Below are experts of layer 5 (counted from 0) of a mixture-of-experts language model. Rows are named router (the router's row for the expert), gate (a neuron's input weights, with its number), up (a neuron's input weights, with its number) and show model dimensions 0-255. Each number is 500 + 50 x the weight over its row's rms, rounded and kept within 0 to 999. Numbers have three digits each.
After each expert's rows: "comes after" lists some tokens at least twice as common just before its tokens as in all text; "gets" lists some tokens that make up at least twice as much of what it gets as of all text. This comes from a sample of Wikipedia text that the model never trained on. Tokens count by the router's weight.

# expert 59
router:534451498528503524554459454495493477423455528540479560519522509447575540421562447444392444482497488493448478509432558525508482438535438479540451553530326606455502544528525547571470564486530527484419510564520458515476470539539487468443426502515478380566511522410593572489567494531564446524503600536415476483481463543553415571474581521524526546474560631387487398457575463492453574402524449473431480454508524412462467540407467546520531454540458419653536465426484544470474437495458462514553528499540442486397464441528424498436535483448475487598563517475448475496520559513542548522480579484580544602508512465562467468524521477515497557472512559473533514434512529505529478486540584523508609373498458496532478533457472534545492467454495515521477574490499444432474464497505535
gate0:424426575559522481483489567505474503482533523520408453602539467481482409449569504510453487463508526479492464482510573532468464524585382481449503461416542545403523470460618508502433530501534487499557540474556554464495497503448444499428555471384462533488437571575577537523472536491529503492553564420482497435469555691542508513563493478519542485505512438462448503465532554453568461422561498549500513467565527450487527511456549472583471531518532437558562509453605543424523509533448537373526501445523494539478571413476467554573475505412565428528465511464595419573454423437462497445562420427517481554529569463462514610523400515492479473476415521462527469522462529489518411543516466520477557546493547595441464590431523548509563595507493520520459479455469456523419569507504515
up0:393465548527543475500484616442473484507549441511454404608478518471456433438537523465476493510496555472453488471459479432509382569540431449447498500487557505462470494496574557575461511441550474486582534516491526451526465451497442506500565472476452571495482482460555523507541491467479534519545547447520532460410581589545438585551508530517551560536575507514422451475426464460570444459525524545476561485544471388493515493496441495557451535579462507525515458491592508387532471460396572417527501490462511533494592521487426515540545495503601425520482507518603446591430429383490622503479572422554516577579609551492531544471477444413450509491492502416442461485437522477551448513483450529478568521439569517465532569417491583522507540484466496478374454554508456511414565499494556
comes after: " the", " of", " his", " with", "'s", " and"
gets: " his", " the", "'s", " a", " her", " The"

# expert 67
router:520480446436507436518488461508582504386502538486508517529495525430504502494626510499461518493407542538580523514423542501527456445456490465496499568529475494420462514471463594520500470538514583432501443540473453445478491441540501511464385494621518475513518523475477560458586496519503516487576555558436523518489403493532548512497521478509546479467364500429504506517544476527417501443529422461512421393427493486463550498514531391536560499487449533529482512515604593667511446499557507491550449500559475430456537458448475429491488445549445469504497494484581447583568507576517523482431476482609548579554417454510355521514545475426477575497579551544504634457565475548502387513484523536505552482472526401525493485549554502427489420473499433561459531507479492524498423595464563
gate0:570508449605507507496504468624486509557579476438503480522377480440546515424534468570559514448524526512565490427447552537506479464420547472527558437512613497507462505541469529560598508502558470487514466502506572510475455549489451436473510458503485430448501536462488495503463491520425549508453513458489522486488508510424433425430484482476498568500466586501517514577503438428538568564532537514492553512559463486516571490536628545538466362474497510485605592442517602557489449502446511536509474518587564478480473522486496464396473477633446492411437450487512494509467471402496543557510430461543426441511482517438414500515503541498412504605461485476525460578540561545555488486532507444445608573496437520480443502497338547472410515553472392552436513507440560457488545466405460
up0:465467427487486498438540490396464371486547373563462481521562575539467425480524473523433485500446491478473449537527524458495423493511539501495546602495379461482504624426532538458482521547493639548478478588436488638511369444424536473570477533543585487563548524483566540473517545554587587485464540542511491533425542484505527514501444563500518423423480502486496458436457491574482463564586592434515436475402466514542481557478471562528572582479608446605413546503460515486518465461489392548469511468453464489551582480534505428493518542515572576479448560517456428504558483531528425568455510451515539530464540476517484561471507442476489494461543492553519514557523546534505531575437481499439480515494468456515466481453541528450540456416517532511542555464543460499644473524502558
comes after: "-", "\n", ";", " information", "Personal", " •"
gets: "\n", "-", " information", "Scientific", "Personal", " classification"

# expert 29
router:465449443514448497553463469615515519532414535457481523540545533487557534459499463467458439521472550525614494547455535574564483461501497480561428449562498601434488499483483528500444563514478575436430436566566391532466452466508548500490489487603470473482489452467613489369505470471562477576555496529496516349480454536514474548528566486633526495469547573511503395530556465573515536473482507467476495457463527540533529419537444502480558508542471500534556481466575514509516472496574452486567474508475451435453439466494460460478432533428449535624521415502521513515556470612512558401378564564534516541564464474574493504465528425403395548481452528518479574462527491528541466409456560538582550458395457479496450524509495548436448472497525563512467373525532427466459543507512530
gate1:537507452551473584509432628460492467514587503508573496613502513547516417514515506491453516469555538460565587450488462495513522504468508508413515462528468562555600537436504499395549407594476524517487489499488395503549387501521567458543471496443428512475447500535480457573516492466493476402493468506490415535436537449560469502536497486464377519593531479474433548505489486466459524560495476551592515479521428478444662440557517518396440579428583557478519606475499549468512419421451528584436510627442490532488458575437528542591441537596526434508484418511594554492417511504456404475546445478475470547458466591556572559475508511496464467567492485466521461532497474466515558522522532470497405427546499553491499444466585527488461524544529468485481555482522483530487457529429498
up1:526494505555467571510410619464508508557553484454548500613511502522527394510499476541462466503577526459539595446476471523528530547530534526448507497532484543535567528413538496443547410573480526512523503452546426495554373515497529480535482531473411525443443498532524457580507515463489485423503503520471476530483515488560533510522472489447368538580514487458427565508522506512438514541483445524560542459531432531482625439531502481395429560454561598497531592419493533465523391418487501588472523616414505512466468602440545555579445502622538404500475420488554549449415462491498393444529438470445516534466485600583595588481542477487486475564478482461523483555471454445499580524499514483495419405602524576511471456448549535452487508529571496493460511499527498542486463518431533
comes after: "\n", "-", " ", " ENG", " MF", " DF"
gets: " |", "-", "|", ":", ";", " USA"

# expert 30
router:470500465483477483523491475529559542500466488457439483526565528505545503450562398483484378553502584597493515535512538534519431444497431433534443480462439545496431517523508549572426515552516580392469448510476479558555567524478397499500479521542475489525562486413544489544528510450578436567618547571430504492368485563592440526407593512510520519448491521449579415476495436436397490414479431458403490506436512452560499588446442446515497533492493431562522506431546503522456434492527432550540510484502442435412467445463448507459437437476477495572527474551488476459588536436519489486440600597558600509509447489552496446467546493508524491466505563524437541431517511559497474444492566546550523397514461508543458545559506514494400407478547584575475498583573482447428495535525527
gate0:564546508505554590501543542507453520638527511492409477522543586505531504473521445485491560509505445433465478397488465540526470478506535487546500545437526483530511555473511521503536488521562560491497477487430593529546525618492435529501515507495515485513586486448499531437483565440499572411425426538450472602450522372457512507493465404455482552572401467524498525457441535504487435572481516481503460598563503440525518445598479560409575465421522431458415483573503450522486405432485435593433556446460563564530382546486497529445426520548474364457508544464576481471478480407496480526445479479450532508512475581472538422481464529546457502464539539484472581558457404522531470500510512500627459489492597429449475525549597471577419534532499472457484562496522457521525410557432521
up0:558552518462541566501512502539483505668514526509484470574561581516519541492560479491466536489546418439454551436553451496543487514494487478548512556473503490534466528503535537516523509488571566478432496551500542591525436593436427497481562503491469461499526435480470501411484601434494563447452462506458506599469511380452497523487502423470509565561418478505505547463456483505534421552476493482484462564527489431549534424621466512444533422437555423482405459536503443525483390480509401588473535428387535558539425614507504531494430513494487350507480489423575515474482463428492484509482428478496493513568515531509537452460462546549470575455476536485458639529410460467499554542496531501548485491507484485431471578531627399525404538565469473453491581479491465544502418582452524
comes after: " of", " in", " to", " on", " from", " at"
gets: " the", " The", "The", " of", " that", " named"

# expert 77
router:450443413488508509522466482485541494446512517469443472436525575515520513454573428523474522528462616494417460504421525480517507507516401456570453467540475569426502508482516611550452547459484569531439480613454403499517639494461449522475451507532471516510569432424585530488480497563562480557574617519506566419451459557613474515482511603540578554503565614446528512498549456523434515474529464503386442416446524392544511495531545455531560536463518464547598513491472481531433391399507456524544448413503452406479502430519483535467489481552463528509505361498561476501553477490505521490467491574524511476517496530610440469503517417466477547431496537469532498409588516570513489461504576454490555462509471453534580530509524514498483441505486561553472502555553480516440579516497616
gate0:409499529517450494490458437541537557499598527444481481430515409470417550461492474428483570467442506442608536544490468495475558421403484512518542480547579476498510480489455466597494463392457625468444472492564412565596555493485471510520533427500484485461540429473422527504526541486491475482538472372514507473463547539604505516521556558542429483512454511492573440557501475476548526531465461431470506502526518554506437447545542395499460432514484552563524409518552596482514437434553520474549459539474445618465516517552579530486507555450535489604453446522534454429546495476486458538502574546512455488574488542412474414586585531541520511534549544533460517598609408494433543585595525493499419435404407512461484444448511461544385465520479458460530515489464493521454554484462475
up0:409532546525466509536466434520501547456593497422483511467512428478432564463519458427455609499473508508602518547516424487483575427436448486494529465509622471520545484489427476558467513395508567465440450479564395521609547510510490490512570444490486503434574417516478540540536509450507489472527455376503533502466559536627511519533501548542448476546426500510578456572460493496645524613394438470445520528535502522544462490528537409497492404525452530545537446506586588483475490439552541480503475559465403579493509521550609532471533548453490476578459486553532449419520494497500446532523545561462461469546486513441477479596626532500503513508542507499490510620577415465438503587559486505493388436444448470474469463406547425518434458509460478483512528490455501508475552503493478
comes after: " the", " of", " ", " Party", " Minister", " as"
gets: " the", " of", "-", " National", " Party", " Democratic"

# expert 16
router:483421415439503442500510467486594584437534467507480495532621540511517503490596459434411478505486533569514499501456539570488403447547412430543440566495458499460499582380454489499457505574466541461465400501541515562399491441512470476495442567564467501460513483490497558518573546462534538480549491623484583496521439501560469593467524544549576507505495568523556506461498464543438536537519494450514467389417515434526537512495526404541569474448465444508544507411600617525421431513602423510503472504498453468440525454491455370420467492518456447497469491487502530529577567502506519476504486445508531602538476506578504530517490448513495604485542548618624523466484568598509487445491534488494487495493502505523545420490554500420415388510490502538482518483558461512486505601543557
gate0:590465526618473524570510443550462410546453506628477476443502589557486498536452527429561450580657511552499461488503556510469537555572515472502430571521471546406599501515532447481456450533507426521525510425536464450443422490491520439420479453502396562506489529479461476531496576536536568549595495508527531467571510564422488515487579496575522472633461471440523564486456482531507550515495478482495456437567527544492510439594463611497500443476487488485468489474528376503530564477431604424522523555467457468510463532485449477428481526487507464502501538483360436563515456549509572559549437428433546533419450417487557460534501488531574406540480555541580508452476462541452571498554450540491550477468445465487572423480523508543530465595500473441476501533505547504432538537487417
up0:519496477478511429445497546526524500459522497428524521468507457622543568560483388586470511496490524453503545553449565519460446522467500479559504517509586475601435450555489465581576546525499514494496505579544506521494513424540390574483584488483573482475470558431514491406509381417514486396567468564486449505495486605537498527503549481368493622462456573549516485452487564364513454500424442582463568465523538478544514533435421460511398608469397488481445500494463511553437599550499469565485491570484514476457485457520552552466445485543487459528410533584601462475455511441495528497411423531483463530493476542578492517568563535524435444476469487445433427492513412486443511490456560443469453558570528561575476515583480497517497480487541484575510498376467510491471495511464546
comes after: "\n", " ", "4", " •", "8", "5"
gets: " |", "-", "|", " •", "°N", " /"

# expert 79
router:486461575442484483570433476560525545412481569516405552454547522471512505425622527494522448537424462560541489478495532570470501500517470469508459541476404496480461524460571511571501591586414568494496456519494491587447535447555436578498446523500485442539545471525560556528544470484518468512552501486403584490459517510549521519413533482489576502506494512441514414565552427495383460374555461418451500474487569404530427501452525529615445452496488481613546487449526561527492479438518484490559462510535419507433506448536439439490450486506503528521579410477445473488512502464565594453410589553580579482544424457540415445446475511461461528432576484614588540491492539506543530472502536494531515533498418486486477554529471582442449478505493508557476481634522462406446418542439527
gate0:487440562546474515576557523486475509470493508533549633532506489400478506423478522422517503510483491521444519565484464538505501517430545498453444462511509532464499464598446499584476452615447535544489526536456503561508576457489545510509554516577565483515551535466515474526485507485523430448521457567517581460434597466498526462460439529491595438593490567521596524531563455499524534388435537466500549457580479534477437404426628408518521457491624487582502445500459535482499511490524525457543426514472516555492473482452521599595532421523489515361587496511498481469511652464485512444543491478478425550517386492509501457517485515549465426563573437393555453451523507429523436501456434505454500470462550408535572430415564534470483506544524492457440393511467492553477482552570437
up0:528499523562488532543574548471470501479506469488547544473520440436521474425482519411498466474553486506466545564495405520497446506457627473424423450490506531428524467609474514529464420581469554499496530538454517548559544468465525494505525484564575525566530542459554535524409502481597455450522504538512542504484629455507491435475509504474560487575434525499559522544514496510549499386430509461476538478596480544447430400417625386489515451435615466561490479538437475483445524497549532458580497514458516524510491487458464595612510401507505496363573484520507477479541655479470566474581507425497448491550417515492531420562496558558488424568584473393509485491545533469511404506513463512457491441491557440507521413444528509488480504492518503441514417487490476604486527564591450
comes after: " was", " is", " it", " It", " as", " which"
gets: " was", " is", " a", " were", " be", " are"

# expert 43
router:477482477531528549550375471562534609488493563503404488452567489504525532491595465506470434542443544544496537476428574519563443486492511509561409566531470579477550540495505544458510587503486577471461489606527471482496532512600535419467452510516422511511499448465528608361527450496638449507612568522453532468468462529510476518501551551560504504491507645442513479466501400542506468485493391479454482453475609471504535448486426480535454515493504535473481501456570497575450509462568478543550504531489396498408493479507418441387457530507435534564486458440454410477589462537490515454464519512505565626500516482584458477458458491484411510485468522588535572444581504554608451520495525468510472475482425524565452488540474472470419455506450589463474494528573487455470457570540532
gate0:533474523448402529456552553485467427401531567456510549536457463539549481551409550525472525420486483509507534496490492455552568562475489464511427477490554497478558487568518480557664446482557526437518432460485516483544456559374492516567537386532546472535587445524560470504484434426450488497531563461485467481464479490592596521538398481451432441535513527514500524458557484502527514521489593482487413574588506512432461624478436603429465505470595410449506508466426485460533526505417554560459465571494550517478520461545455546573534521413459622470491522525450544594458506458544572385454493496536441471522509440472478447464520506505557622530479495433469472510546513507499533578512524540420469497522597432509513381498474533527514584622409522491492508476450508465494534538488517
up0:474511576427510493460429560491502464443431584533530631523536443501514529510491550552434501479499427521524472502481481501583447503449544475473383523441502474405549446411451483539560479479426484432440538455434477420455455540475419515570525493553436487440590495552565462497489428475492519500497544533576507521472490579615571436534388552463431500546563498595417489477536439532519555526496472489489478547516552533525496557502554546486523577477544474484529485447477474524545493318484517485537477490492536584494580455575529432563566487432459555460479473520513514565454478527525560452450513488521440505482537501563495539548530503593507551552499532464535525489606489554482498563594597445486595495556619437586482426545374462515494553579376516485451513439394470506511544510490505
comes after: "\n", " on", "|", "On", " On", " –"
gets: " |", "|", " on", "-", " –", " June"

# expert 49
router:478497502499498488540504512539562506420480511467526554417445500499587515465538465513484490561481491472534504497494453574557481476560469490508435501467501537368428545514425584572400505613466560470544454591444446594433603593538569485450535561499449462478595516498521476481528497516526463510523518608420511470481372499540506529383517513557522490529434521432547520486525416580411558489538478547440439462491499447528464498409410409478440448438448474514553468487526578600489443444512511565535539493528453375463439420488384493426494395479488540527461495477515445483472649523524527470535539507508549497475457517526445470418603465416427599425501520568558577465574557474571551523423525566501505508506478470510521509596483533475479492477528518516510516574526513468455461535457502
gate0:573550520505553578532521454460456571510471476519562463538535529530480525512356575470509563547493555467513549471597433536523393476527545500532490536516434505494447511525506504485542494469499509457557469467516452527513508504458418449369499533525661429498476583402457513564437503506545499457560451434443461487483510463551506449559542608416500524487616483485566523573449543506516524464500466473539476546520544434475468477563567394483544469511484528501501439521531465514471574496381576575553434448467490502582556513557442487476636504440503481495467494580430415467585448478473455515475480523473596467428449469450547502388428511444517446515475468526531458479443550509539509528484436590431488532620501453580548525501560608562413420479522474497505544506531516544513377530563517
up0:514519514474519481542530549514517481433574500478460554557398510535527588477616381488472454503552457542488493536512489492488557469574524505502576492462471528495581512439476448481486543493500401528491449576552588414541461516592508455607562429483368472449534452496537492584566480571465485448543493551476484433634535599387486556546428430488474502443525452569469503521492480562547489492478485529485526488579377565524521493531417585531391490514544484474588492457568516530488460523521435508524482533487499433491412488479475461492458485549497571448507469469564512461433479573531521440494548541589414507549457485467454507586528582541545522537626479471503468538560447485429469597511543474421546516435546491508386514431443491546487494491535527444418467466492510518502538404475649
comes after: "\n", " a", "}", " $", "(", "$"
gets: "\n", " \"", "/", " $", "(", " ("

# expert 27
router:521452444440507501619511461512516520381482515496518548482489538515551611469559480471479470524431476536500464516462505560492443513551439494560472473502394588431526545416562538588493558499442553492518451518568427520454505574566452512477436531551529416532540492466560549527513476540510461507510579473390523487488501524549481540365515596492544512498516548393559381475567400477407579416573417523503521453449520506459466559469528463525564492465464478547512493375460570554393452441485488573507546479542502416448420470482452481420533479497481524562594418512473430502502593486560495455438579563548596531447483448513461452520488439445497495422630520519520460464530530567500425470515538546459565431516454404517528515531468555524496466475500551529443518601521493450482472499522579
gate0:376523517458524582520523505506459595479545489479526500533434522558506581542498572476464512582484568347426431555404485576526508532478492528438521452525462525528549441537583526469535465467478506511440478558518446607471518489558528475527584479538492488605552572491511478439586483516581511441428405445627542587504510488488558513533420573409462541465495484456577510532475495445508582482551471532487531475641498492551481494487458433491449391528561443451479539511459509542433454532436597520606520514487481487531432569509543524539534486508506475482523669484542492540534434563488479453450429489455447476485412509526508433533457488526498499489482436522464436468383440456430385502431495480404547520457493510448561488502510499539488497611527475507557465512497405449577510473483472
up0:486550486485500563387506571443547572550497426522520560445566464529530473574426415496431500525626452522514481448577384485504437478496444501541483474546510489471521569550388500446510487463513437454602471495503499526471518575598483539579391542519541515491497562478574459422454496501407516516426518621470500520542448480501473501459439557586542510515438501490426495498398511616514387478547602498466456516460506575521473470590556485430556502575476565541394493478531545540400366527524510587465558479481465517507460530393489446530497518492468538379449525533482536489432440533536470450434524468575512563478509564505464477379525591480525563434458529517527514511475541500507526417498474493523453519548590475560557501514499537554539469488514473467439424414511477459488487557448502
comes after: " a", " of", " to", " his", " for", " with"
gets: " a", " his", " the", "'s", " its", " their"

# expert 60
router:412445510495473484496411444583559521433413522471439525453527478514498499453544519486501464435423528524551481545389525496569405462511454476529455447542496541410528486440513555499427561536481524441447485544448430500492585473491514556498435448569398486507559474498551529438535513497556507617530494596459606404439493495548480479445511554557588443473458600474484450555576441606450477513572532424477459455451492490476523488520524439539560541499420517493525511403580559533477488379557446487561441517489459446482479471497479484518468434547494494577515445467457477565551502605559534409460595528594559476550528477585480492430528466433415534452562541532654582444506512555511484491422521496607479478445528516488516547565520546441452476465489543468485437485529524503508605528454451
gate1:528529538545525530502487411462568579605516462419422488465552475512521556494543542521474429529546478526525524449543562499452449468498514619574505470567401590502476473486443483513510513497592443472492541468582509588507505479493516538442505427468558489594491427494518531489485574506531567542532453555553431518407491409591552503485505413525579466496498535495511469455470519460575503437536492493502468374473525479554430442489488464426554604554483444532550537439511474394568506568498542440464457563545528582519528536450500528546544470426529500532545444566538472469618530484469412478481471436398487502464503630482514610406545531463489534518387417509545527452467461499385484483470510402539456473407508516395386462516455555448463557527515440522532516453585509499513552478449468
up1:493536517539535504486463419460621633547451446477395454458530457496501505508500560503469468490575539523514516415487528469412418470488526646506501424572450600506495496428473485477514514559556477446484573472541505564526507485495543529451500492501533460581480446490501503484507499486567578581529438553581462525409494443549518466520503474538474455510495542520538467471498568463518469392567516445501460348466525524546505432533442463429556556576520464509541544464509467439555501585536511437424471581533500625538527534429508506538586492514507510504521399579512457494580562508464448475508517474463503503431507647464524649377572511480490505503445421480558556458490437515405489502460495403526483519398523553421469494529410512450430590527573471546490502448547494516558527486470478
comes after: "\n", " ", "-", " 0", " 1", " 2"
gets: " |", "-", "=", ":", "|", " by:"

# expert 33
router:471472461504473530478432401531522531472384523512450493527489554541547545522554404493510444523485498581516421533421500621494372475523448508492438550561465533469471601498495527551496543510441539400462430519474478560445518564501458568540518458654498474505539453496469517494555539565514428459526565488528502432492359614507517524495570446522485454458421520489460554527472468531420499500473472502446535473492511523504498483520396455539473553487508509473577542431577553605475521528542477572582502407571498492480462422467452482477406496463446500543506538519459474520594586581531536492526528496591509548526458444603504440483485507512368555428503540581551538495494472505521566391464514567541581439436461491476422479595467508394528435427471508547537447482528487450507441597479533
gate0:497428487522524511470526543522532535497504564493511493463470502443560515403511504554531480480559495532495523421528488511488384515500447523506513480544526524475556496527553498429467493508506508557546409469536451456520502480446508469408492550502504478452452470504484519469553536422552523490534536453626533566413334578500515456662562533436473499404546378573363461507432449456484501582509448450475481518469508501524537496445490533541527491557482521521549541550427452550561379564610542503503583450482521530466529492553409556555594551456484412494461534523472479416505479503518622465564598544504467517531469500416513395530481499485542406560501389503521495437586470475432460606482519522482495557423476534488518438463511491555454508494509485513457574489371516465631543546464523
up0:468446483485469474482460467350576442511535636543462460494538499545429375613498493456485517547506513394504529477342508513458475483431455529496475581506506446486443514474514519491493472492495597520431487403551554443463509511347513484512459594513493526492468474485557573459589475478515459458488589539498464518497435460467443384529514473503494522427434519476525549520525504561562589541505542495476417566399488602544511532545516488551538469508440552403573479547502495535540507528537485460526466580485528499425533518587536527499484485473453553441526466511513525565556444500516562347589478500492497582491497549516525496567603430437397490497558542446503557504495445509476501451417547515500517543427491439550510477522498499380453544490515528560423527479503428531559465605427536
comes after: "\n", ".", " =", "s.", " ==", ")."
gets: "\n", ")", "idae", " ==", "us", "2)"

# expert 25
router:469460450537536474558415511542594546492516545483434490517530519514559508431547417496463442537520564575447505476410519542588409480525506469582409482597497561476519541463465503566515541515507495472423453557521502491455603433620491514538428503589415480501558461497577608390563495483564463519557472580469542456411500500501454539432543589548555491494539567471524496503467378492461545475552400461445436460409525499524527504452460435556505527537469470507564512456519555534399499493595452523487472506496425443438492492477426446433408475518522497487579479454475417510629565489559489445514548521510500547480497552538509468463496473506501512417546507620568528421517440623507502502418535468536508504511384485506459508554496561508430451449515565519448510532593511490414587535489540
gate0:470598497488472494468570552490501519356485523471518499438539487531513528640534447450397499576504480498505417509497410535421547518496459447554420464583495521588439495548506514489408536485514436561465472538597512492392561479545540481526493431533511547576574472476448452531516477529433491482536425410546514524605493471521453442539458500545426528527477476488539592419481397445555563456526504499468517476578442463607417545514536511595581542507548532451510431495462455490393514566506417505471578463554555514520505479501495464468507453437479515465457534476536574486459395444546512421483458510446468432499582530495492526506429598478571515453456562504449355466453471500497559479456487536397485526494551473500490434501488406529446553566455591543494466632552460550494520494501515
up0:516563657520487457431584501507541504440464508453486451425524474462561484509538467500427429537483531498507451525498463419486530504477519512510485416629512551573479473525400544519519471536472473499475534513507445505420501435557612493494460480468446508516618438447454520520510458532421560424553415493564441438541503502519511441552436520583485530566545463494494516512531419563545520506454581606455494478519410532611403586567541445524509564503496583479509428505452541393421517526509434504464547487523515528557574466516472420485500485526578576413491443413476481490493383452456519376524456503504430518451551542514568462512493599463509478464470489471491442486558535537524582476482476519474432519528568508534460604461625498545501546596494439524535479526507519582434552521386451
comes after: "\n", " in", " In", " on", "In", " January"
gets: " in", " the", "|", " In", "In", " January"

# expert 23
router:407482543494582442536437503594532535488466461434386459403532523499518507530500487458541536471441570587422460506400491584608483428490458506530482508531411502502495581421501573470504543463529445457485452536521467495504580479477512522476479441482540483502544437531545477428524401486557502494517623544481524434461400484538421489450560578575588440522471655473524448476467443557477477523587511442410520426388515448428519557518524460511574486571435482465498523467506593562552502467535562465513402489517488450530436515553474483469503486447554494588564508490490480505605487515543542478439572564540581533548527443520437450425540514445448519446541548519497484376588484547547430466505549538629540446486493477536474505488471542488497473451574475531451412576480467550491496570498536
gate0:500461435544489512423498528557486562504500432596500497535543511399588520453454578493459556466589487393461495488551508570466588476549459476536447469504477504486494565538498460534478561446539515590554534490425519513573480460544472506478409503609530488560419379459505497470535519555444558524485469492550444517584457501434498422505567434616456526514508545486660554618509406589473491460555541500496431482518477474448566537524543518522497444534517528509494547496517419456471429541533452511489560468483543393498450439536436514454508505498456580520594587431589545575501524542463484491478546428466530482438580403519495439437423407499535492517435476563461494465495571435502503480484360565459550475425467512512487524476521565450469483514478424459496489580483370541546507517564544
up0:537523559448485553568531531488543446415466536388481477391489515622451533466529473481473445462442519551517553507502531476540457551463510455501575538511447458452516487522487486562475479600481438491496408446550480458399430515424547455522631533455489484480484555527475536539466498518528407514526513531490525444440556450517501507475432567397563412478502467423409520390541557425529531491463484541467557483520513449645463448444482537512452521410470504508498468593472546574533589411452499479514505501531489602522516578449548432530481495522569503493411374550467496461484436443536543506549465551504493492483424514529524564512596589428531628567566571435488487492530410536519512470556611427565475553573517493544514487565474469488539488456498597540543546418508566473511541514482467
comes after: "\n", "|", " at", "-", " won", " World"
gets: " |", "|", " the", " World", " at", " Men's"

# expert 80
router:420444497468400459538459476529514530543522571455479527495531541390551566473496506476499523493464484485566505531480557601572467535505439416584483551544419571507429545467486536517459563581489538472395490619545369579481514464525476537462488495603432510460488450427538558448519573506508496478556495546479566440495443536465509613519521491559504516532486524539509422484607397565544583469496439460488498464459515492522513457504421460523518497490482445562595376523581480503533426478611485524514431511475534394430475521545467445513429461439467582612520428511515484555539486539522513339402525640520473560546483469575467505491542404381439513498456530496455557438511510551522469405454490549499566467495467494534518506506528473500489465443488513515494433538538435498472472515486523
gate1:427576425493488536503604438449515474543547500470512510620473514450442549587420481504514491529477574478591484509471529460377587428505606527490490409512523560554447504492505530568560449448537569506528507501543524535573437440470561520484466515475554395512534577466502493554538463547486575507406553445558370559467384464467610403467513456492487532603446485474471484430482536460537572433513556532450531505518465570476475547499494595460584458501487471524409488486493546448483508442464538569524434513483560513483550537448446530572498445481608492480455513528507590508414400588519535511537491512441540550400447504408529455538510469474566498492475469508487433523491507526497476541527629520475497459482511417506510468563488624441584555507418533447497432522574462545473527510442528
up1:535511429497495367533496440565570583490482540507486503555510539493378513495401498548526470439518564508535489464454528517442507454519536616458506480499528442477431446528459460530593408461542447445600567541545477458491526462519508524496459569485472467543555529484525554553531495538476600493446469446522388464522408428488521494510551444519445554541468553464520549464504573496584455422581466475440541526473487625577544441556553470485503491468483515529439503544470503479476533492585456537429484535479486501499541490480492526547610510409524576444491494440506521541482486564504564494554391587474661565493420610442478475592571453494458491441482448592556439535541527493503503483487552599550494402480553582462458477459481540515432570483456499546451381526497422550516493498411566
comes after: "\n", "-", " Primary", " USA", "\n ", " SWE"
gets: "-", "|", " |", " and", " John", " -"

# expert 26
router:517431422477471504549494459522536512399485589469501554418527586430586540436539426485460443546474509564532470470484497517561500470543443426613474545512425587432448501438588534559476553515475580461509458532464418504453515485562417537438509566507495454498558476421603517561522480466539512572547575513419484464490507572550383530455563574579523496514483532450529401485592378554424511423534416502481465476451521423488448509421482472530486508476392444557503453444499545506442440454523464505499451484572535396475488429546423438477510488460489489571575479519456432481511571499488479441505579558490620535518461479537496436454485468427515515471589559570498461378539488507574488463541569518547559455506493483558559538550532550510465505429483543586496497564566483484521475481483594
gate0:513561500430489526545529490540482510519451486517467391444483547440527378466409523522573566491471588509515467504492532486423531488573495453429447490480462515452541519447447501433466466435487449561553461605485569568539441531476488524527593505505471503524453484612396550521432541549555496515522409540533543488519527422492584531488381457502386512529470562575485512429376489607485524451530557474538445561471459498546494561571491518481468479530523461490483518611567529527494381499529468483522601498562470547540452535506410386468527475553592470533417458465509538610564501553596542470474478449452474487470517597575516401424521518584532422469583459429467477476441505484523543509584490500475471484544543484430462455578444526543586469501422477534524556453532501562506499485453437
up0:547543522495529544472446454522460470516530482538492416531431489532552448556481571546526581458511536493497549563542620505497524433434413502481518596505442476555440490456549437464450505501526574490563500540492514529552493566531523448478525505450436427502458548563406454508532533473588582446456488532568560464604519463509519527435417518566346477539493486551512520449490542565447456403493548527514448542495453510511440526542506519445484525526539521412561494417566524562450417553513481531516546448475451474538452497387425353533509413489473539652393497395573535534539494428621477540488504433567531418494487550493502488392453467540516515473533483467467513508546538471523474563539486457484479422505564507467451478515566487577520503531506432487523532350545430456494495529467393
comes after: " of", " to", " and", " for", " with", " a"
gets: " the", " a", " of", " and", " The", " its"